config.yaml
n_layer: 9
d_model: 256
n_experts: 128
experts_per_token: 3
d_expert: 128
d_shared_expert: 128
activation: "swiglu"
moe_layers: [0, 1, 2, 3, 4, 5, 6, 7, 8]
router_score: "softmax"
normalize_top_k: true
routed_scale: 1.0
balance_loss: 0.000735
balance_bias: true
n_groups: 8
groups_per_token: 4
init_std_router: 0.0101
lr_router: 0.000601
n_head: 2
n_kv_head: 1
head_dim: 128
vocab_size: 8192
norm: "layernorm"
norm_place: "pre"
norm_eps: 1e-05
positions: "rope"
rope_base: 10000.0
rope_fraction: 0.5
qk_norm: false
attn_scale: 0.0884
tie_embeddings: true
parallel_block: false
init: "normal"
init_std_qkv: 0.0303
init_std_o: 0.00714
init_std_up: 0.0303
init_std_down: 0.0043
optimizer: "soap_variant"
lr: 0.00353
lr_mult_o: 0.932
beta1: 0.95
beta2: 0.95
lr_head: 0.00766
grad_clip: 2.0
warmup_steps: 200
schedule: "wsd"
decay_fraction: 0.574
decay_shape: "linear"
final_lr_fraction: 0.0
batch_tokens: 131072
seq_len: 384
doc_mask: true
train_tokens: 818900000
steps: 6248
dataset: "wikipedia_en"
Below are experts of layer 2 (counted from 0) of a mixture-of-experts language model. Rows are named router (the router's row for the expert), gate (a neuron's input weights, with its number), up (a neuron's input weights, with its number) and show model dimensions 0-255. Each number is 128 + 24 x the weight over its row's rms, rounded and kept within 0 to 255.
Before each expert's rows: "comes after" lists some tokens at least twice as common just before its tokens as in all text; "mostly gets" lists some tokens that are sent to it at least half of the time. This comes from a sample of Wikipedia text that the model never trained on. Tokens count by the router's weight.

# expert 56
comes after: " ", "–", " (", " −", "/", " +"
mostly gets: "11", "13", "12", "10", "14", "15"
router [ 86  74 163 184 185 120 135 170  81 110 142  98 177 114 116 139 126 101 126 146 141  98 147 165 124 162  99 163 123 102 131 111 102 101 140 153 107 124 119 100 142 125  94 110 132 111 101 137 120 114 179 111 147 116 173 140  99 143 126 118 197 170 125 120 115 140 158 169 154 189 127 118 104 137  89  81 152 146 131 164 167 140 128 145 131 118 154 169 157 104 138 104 106 147 124 125  95 148 125 126 137 132 149 145 130 153 137 160 120 117 150  99 114  93 154 111 125 123 120 135 122 111 143 124 130 124 111 148 139 168 152 137 159 137 113 104 120 145 138 125  68 143 139  85 120 114 108 118 137 160 102 118 107 143  89 184 146 157 146 137 124 113 161 153  34 115 146 133 115 174  94 116 112 112 114 140 127 187 116  74 129 137 125  98 148 125 113 114 118 158 115 102 138 115 124 113 120 150 157 119 150 100 135 133 128 113 128 129 136 120 134  90 103 140 152 145 164 115 133 121 154 114 153 142 105 101 127  95 144 127 123 124 103 134 120 137 128 134 128 140  95 112 117 115 107 129  97  85 113 114 129 103 118 140 108  86]
gate0 [197 132 152 113 190 157 134 117 110 168 133 116 139 128 132 125 126 153 135 155 151 124 158 106 155 114 163 137 103 156 172 169  77 137 118 168 152 126 102 111  88 114  98 112 143 133 133 113 111 124 100 150 136 125 144 107 105 114 106 138  83 189 135 160 149 124 145  95 172 143 136 123 141 112 124 110 125 137 107 101 120 136 153 133  84 147 120 140 161 113 107 156  85  90 120 117 136 151 167 117 135 104 154 143  88  89 104 134 146 138 127 148 117 116 142 121 117 135 124 146 117 141 133 130 131 115  90 136  93 147 107 138 123 147 172 117  96 119 146 103 100 161 115 188 130 167 123 137 115 108 103 127 103 111 176 125 118 185 121 163 110 118 172 149 111 121 143 129 138 137 129 151 116 145 128  60 122 148 184 131 134 123 123 137 119 150 127 136 112  88 104 128 126  66 148 134 118 105 158 128 112 169 143 145 158 130 159  98 117 142 108 149 117 117 167 176 122 153 166 123 129 158 115 105 143 131 153 128 117 152 130 107 121 113 182  92 131 111 138 129 178 126  78 110 114 137 111 143 147  96 117 130 145 119 188 144]
up0 [103 127 121 163 123 127 124 114 124  94 144 139 142 147 156 112 147 126 109 148 109 111 108  88 139 135 129 128 164 113  81 157 122 129 119 134  95 136  82 120 157 131 131 122 137 139  98 126 148 103 126 145  88 115  89 109 113 117 139 161  98 120 142 108 131 153 160 140 115 145 128  77 133 132 112 106 127 118 129 113 142 149  99  79 124 124 148 167 117 161 116 117  75 143 123 117 143 147  92 149 139 147 105  97 164 128 129 142 123 103 115 161 178 163 137 154 162 122 103 120 120 108 121 108 125 138 123  70 124 156 112  85 139  79 121 100 128 138 130 149 117 143 147 136 120 150 113 128 137 133 156 113 140 121 129 155 137 150 149 128 165 115  99 112 154 151 142 175 121  89 137 136 140 126 108 148 149 134 136 113 114 102 164 148 135  22 131 143 164 129 171  68 125 132 113 119 132  83  91 127 134 175 110 126 113 175 133 114 118 122 139 132 164 167  99 110 100 137  81 137  94 191 122 113  87 166 137 168 149 137  85 107 121 122 136 164  83 127 147 101 107  99 167 160  93 135 148 131 173 139 134 112 107 138 142 152]

# expert 4
comes after: ",", ".", " and", " with", " is", " was"
mostly gets: " one", " No", " no", " some", " any", " not"
router [121 147  55 163 151 133 135 124 119 125  80 137 147 119  99 156 164 140 121 130 121 115 128 129 127 111 132 117 127 123 134 109 133 140  61 107 135  99 132 116 143 182 100 114 141 114 109  89 205 139 104 157 103 117 147 100  82 103 126 140 150 127 119 133 146 102 112 132 122 171 128 130 143 128  96 115 122 167 136 118 116 140 116 158 175 153  95 164 129 149  97 154 142 111 119 128 112  68 116 126 134  93 118 139 109 179 159 165 143 143 132 138 117  87 144  93 152 106 141 149 158 145 109 143 138  84 162 140 112 161 151 107 122 171 149 122  91 114 134 113 142 171 164 118 109 111 118 117 116 171 147 125 154 147 158 121 151 125 138 149 164 146 131 142  79 131 125 112 147 111 123  98 142 146 101  91  99 124 113 143 120 133 127 134  95  80 153 117 137 125 139  99 159 104 137 151 141 144 121 135 124 141 102 131 131 129  90 131 119  85 152 142 157 123 120  84 159 175 120 129 137 118 116 117 129 156 135  79 139 118 120 145 117 136 150 116 155  75 141 105 168 173 122 134 135 132 158 176 114 195 134  92 179 133 111 126]
gate0 [157 139 160 130 127 113 110 124 146 154 127  89 116 125 119 120 149 157 122 126 116 117 147 120 138 124 110  95 158 146  97 128 121  73 134 129 125 163 128 117  79 117 179 138 111 113 112 136  89 129 108 109 102 133 134 133  79 184 123 118 126 141 175 133 129  98 144 134 149 122 156 103 115 118 126  96 128 180 153 139 123 138 161 140 104 146 135 136 128 128 141 117 121  81 110 104  92 164 111 121 167 157  93 126 170 108 123 126 136 170 151 120 113  80 138 145 132 131 167 136 155 119 140 113 167 149 127  99  83 145 154 138 132 152 128 125 166  79  94 118 109 148 184 107 108 141 156 107 109 127 118  69 149 136  89 154  92 128 119 111 118 107 120  80 134 166 200 144 123 110 128  95 152 153 126 138  97 152 136  51  92 152 137 158 105 115 115 157 146 142 110 134 138 146 130 121 151 153 178 118 117 163 145 132 165 119 111  91 130 112 140 147 120 120 134 113 162 129 125 131 128 148 128  89 116 139 100  89 113  99 154 160  73 120 138 130 121 154 169 131 131 115 117 111 155 167 113 129 132  74 111 101 134 111 113 157]
up0 [137  85  87  91  98 110 126 109 163 145 160 117 129 142 120 116 115 145 148 129 108 181 153 132 121 160 106 116 152 124 115 133 148 134 105 159 103 108 106 137 113 133  98 101 153 192 122 131 142 144 103 112 127 104 116 118 110 110 134 121 109 141 129 131  93 168 105 147 115 139 113 115 128  89 156 120 166 142 126 151  94 131 113  93 104 131 135  87 111 127 132 111 152 137 110  87 137 127 127 108 150 119 138 149 151  99 116 107 180 125 131 139 137 133 209 106 150 101  94 148 116 113 123 106 120  92 108 158 124 101 119  98 134 151  88 131 117 111  84 145 154 151 153 127 115  82 118 180 153 141 187 189 121 129 102 124 135 113 133 166 123  71 134 118  84 125  94 145 164 169 145 134 116 119 164 159 112 116 156 136 133 153 126 152 132 140 128 150 135  57 117 128 113 102 149 101 134 123 148 154 149 132 102 175 104 143 168  98 103  86 104 123 153 124 122  87 129 136 146 122 138 149  92 132 125 110 107 117  91 112 111  87 142 144 107 125 114 135 161 152 175 111 152 154 108 116  92 120  98 133 115 127 120 127  92  78]

# expert 58
comes after: " in", " of", " for", " a", " at", " on"
mostly gets: " /", " more", " all", " some", " both", " most"
router [137 152 142 180 114  91 115 136 125 155 143 151  98 128 139 107 107 103 135 110 125 145 108 130 128 119 132  84 179 184 125 136 159 110  94 132 137 167  70 188 119 118  84  98 103 152 154 108 169 174 106 134  97 128 140 141  96 109 108 148 110 130 118  98 141 194  90 133 144 138 133 128 120 123  42 148 114 142 127 163 112 113 109 152 145 152 135 176 121 134 125 108 124 163 148 119 156 171 133 127 125 143 137 147 116  95 135 178 127 134 124  89 126 119 142 127 134 118  83 151 168 114 143 123 130 136 149  96 117 129 111 106 119 156 103 112  93 110 138 181 130 145 168 114 102 119  84 129  79 102 112 151 123 119 118 114 150 102 138 125 135 120 154 107 118  93 134  70 177 142 126 133 121 117  89 113 136 131 127  90 129 124 141 113 138  84  82 128 108 130 132 121 153 145  81 192 107 146 146 138 105 157 106 124 142 119 122 138 137  65  97 119 115 140 119 157 181 116 113 122 140 140 119 112 106 137 143 135 127 130 154 112 113 146 112 136 117 146 138 135 170 158 133 135 145 130 155 145 162 155 127 126 114 139 126  99]
gate0 [134 133 108 146 168 144 126 149 133  97 115 116 143 122  67 116 122 116  95 143 172 133 157 151 148 163 109 136 146 142 160  94 178 132  92  83 159 119 135  86 108 152 158 121 128 119 123 156 126 144 155 126 130 141 120 103 140 171 171 112 106 104  93 104 155 143 136 161 170 160  96 132 171 105 117 106 137 120 119 151 101 141 115 142 152 134 109 124 150 167 130  96 130 109 111  78 141 131 156 114 104  99 161 147  79 101 129 122 106  94 129  82 146 153 126 136 160 115 115 105 118  82 121 132 118 103 142  98 175 121 175 122 127 151 127 115 139 120 136 166  95 106 142 118 131 127 156 131 139  79 165  81 117 119 156 165 145 126 138 119 167 160 100 129 112 131 120 151 140 125 130 142 121  58 109 162 139 161 175 151 119 106  83 100 139 129  91  90 135 101 110 136 120 155 146 170 142 180 125 143 111 169 130  81 137 133 125 134  76 120 147 129 126 118 136  90 140 125 140 120 109 121 145 144 137 132 141 102 121 125 114 124 139 144 128 131 132 100  67 162 129 102 120 132 101 146 172 164 145 102 108 146 122 158 101 122]
up0 [147 101 122 105 125 153 127 183 145 128 138 138 100 166 130 136 166 136 131 143  97 122  90 118 113 124 131 129  94 136 148 139 118 120 175  85 130 159 127 164 127 150 103 175 120  95 169 149 124 155 116 127  98  68 179 120 169 158 111 169  64 135 138 130 140 126 106 116 122 110 168  87 104 147 151 117 146 133 149 105 143 136 126 155 159 101  83  93  84 122  67 140 142 149 115 114 110 130 127 128 113 161 148 119  98 153 114 128 181 117 106 126 152 166 126 128 152 153 112 118 113 166  90  96 133 109 121 178 139 111  79 152 141  95 116 134 138 166 131 147  81 108 162 122 114 137 156 129 147 150 167 125 131 117 138 118 144 133 121 122 135 180 140 152 106 108 133 125 132 100 104 122 120 121 100 115 153 147  93 112 114 148 145 148 112 129  73 149 147 150 112 115  98 152 126 174 172 143 146 138 145 115 105 158 136  91 156 138 112 129 167 131 104 158  92 143 137  89 113 117 111 177 152 133 142  88 138 101 131 143 115 129 132 163 125 122 162 121 127 159 124  86 119 117 120 127 100  93 138 114  79 137 134 101 104 125]

# expert 7
comes after: "201", "200", "202", "199", "198", "–"
mostly gets: "3", "4", "7", "9", "8", "2"
router [140  84 122 181 110  73  88 127 127 121 141 121 123 124 129 172 122 105 135 145 119 143 123 141 142 178 109 128 103  79 105 102  91 113 175 153 125 107 165 114 140 187 100 128 135  94 107 160 153 107 139 127  97  92 108 117 167 136 130 139 128 115 139 144  84 138 112 140  86  83 119  51 146 124 109 136 130 163 144 133 157 129 148 150 133 125 123 107 137 124 143 143 116 138 144 111 147 159 136 132 144 164 136 137 119 150 118 126 118 119 145 160 145 133 141 122 124 137 145 102 163 140 125  74 115 142 116  87 131 149 132 137 127 116 118 108 147 127 125 156 159 138 136 146 122 155  99  96 140 146  68 127 108  92 117 164 100 128 115 190  76 139 115 122 103 139 127 170 184 128 118 116 158 151 117 147 141 128 202 141 125 137  95 129 133 164  91 144 128 137 131  93 117 152 142 110 133 150 153 111 134 117 179 153  41 109 116 127 130 144  99 121 137 144 174 144 137 108 114 116 125 114 120 120 101  81 133 116 135 158 134 140 124 126 157 160 112 131 129 151 122 100 121 159 138 128 115 120 148 100 108 111 130 131 158  66]
gate0 [182 117 125 164 122 153 138  94 115 120 116 153 135  89 152  93 123 123 146 149 122 134 119 132 129 129 175 105 124 153 119 162 134 148 149  99  97 152 161 133 146 136 139 101 112  92  89 122 132 139 106 116 119 157 123 152 154 121 145 154 100 126 128 139 120 158 104 125 192  95  96  87  98 129 107 135 136 156 135 103 149 121 163 129 133 127 143  95 147 154 156 142 146 147 178 158 113 139 183 117 187 151 111 132  81 130 110 119 128 129 122 131 138 149 100 100 137 117 129  79 205 130 142 124 167 121  85 156 100 142  68 187  92  97 118 119 159 121 139  98 125 146 120 148 139 151 168 144 123 130 132 119 120 134  99 148 149 130 128 137 131  72 138 108 142 127  92 117  76 133  95 103 186 108 138 140 117 139 163  98 135 114 179 160 123 118 113 132 126 140  80 130 126 135 125 145  91 140 157 109  96 111 115 112 147 156 105 111 113 127 125 131 145  95 130  97 138 136 138 131  95 149 110 115 140 166 119 110 102 105 184 156 159 131  97 163  99 127 113 138 108 124 116 167 122 113 102 121 143 148 110 150 177 135 127 118]
up0 [125 118 111 109 127 120 118 139 136 142 143 124 127  85  89 123 144 134 165 113 125 140 113 134 122 120 104 122 106 144 103 107 106  76 121  77 140 164 137 170  98 148 153 125 143  65 148 150 146 112 104 146  92 127 174  94 103  89 116 123 136 109 133 120 132 150 138 170 103 117  92 169 140 144 119 106  90 121  95 152 153 116 127 117 157  94 131 130 112 151 147  97 131 175 112 105 165 137 134 114 134 114  97 157 139 148 130 130 146 173 105 147 131 135 139 111 145 133 123  92 126  80 120  94 156 108 161 137 122 101  96 186 143 140 130  88 154  84  84 149 125 120 139 222 156 124 141  95 115 146 100 148 136 132 153 124 159 136  82 138 110 122 103  93 146 133 104 132 125 156  88 146 117 135 148  86 116 154 127 131 142 140 154 128 172 105 125 130 136 132 137 142 167 172 167  91 141 146 110 129 120 123 156 138 130 154 122  88 158 118 136 145 138 119 163 141 130 153 134 120 169  70 106 127 124 133 109 109 161  98 133 126 140 123 108 136 149  70 163 150 173 129 104 135 144 128  92 166 122 134 119  81 137 131 130 158]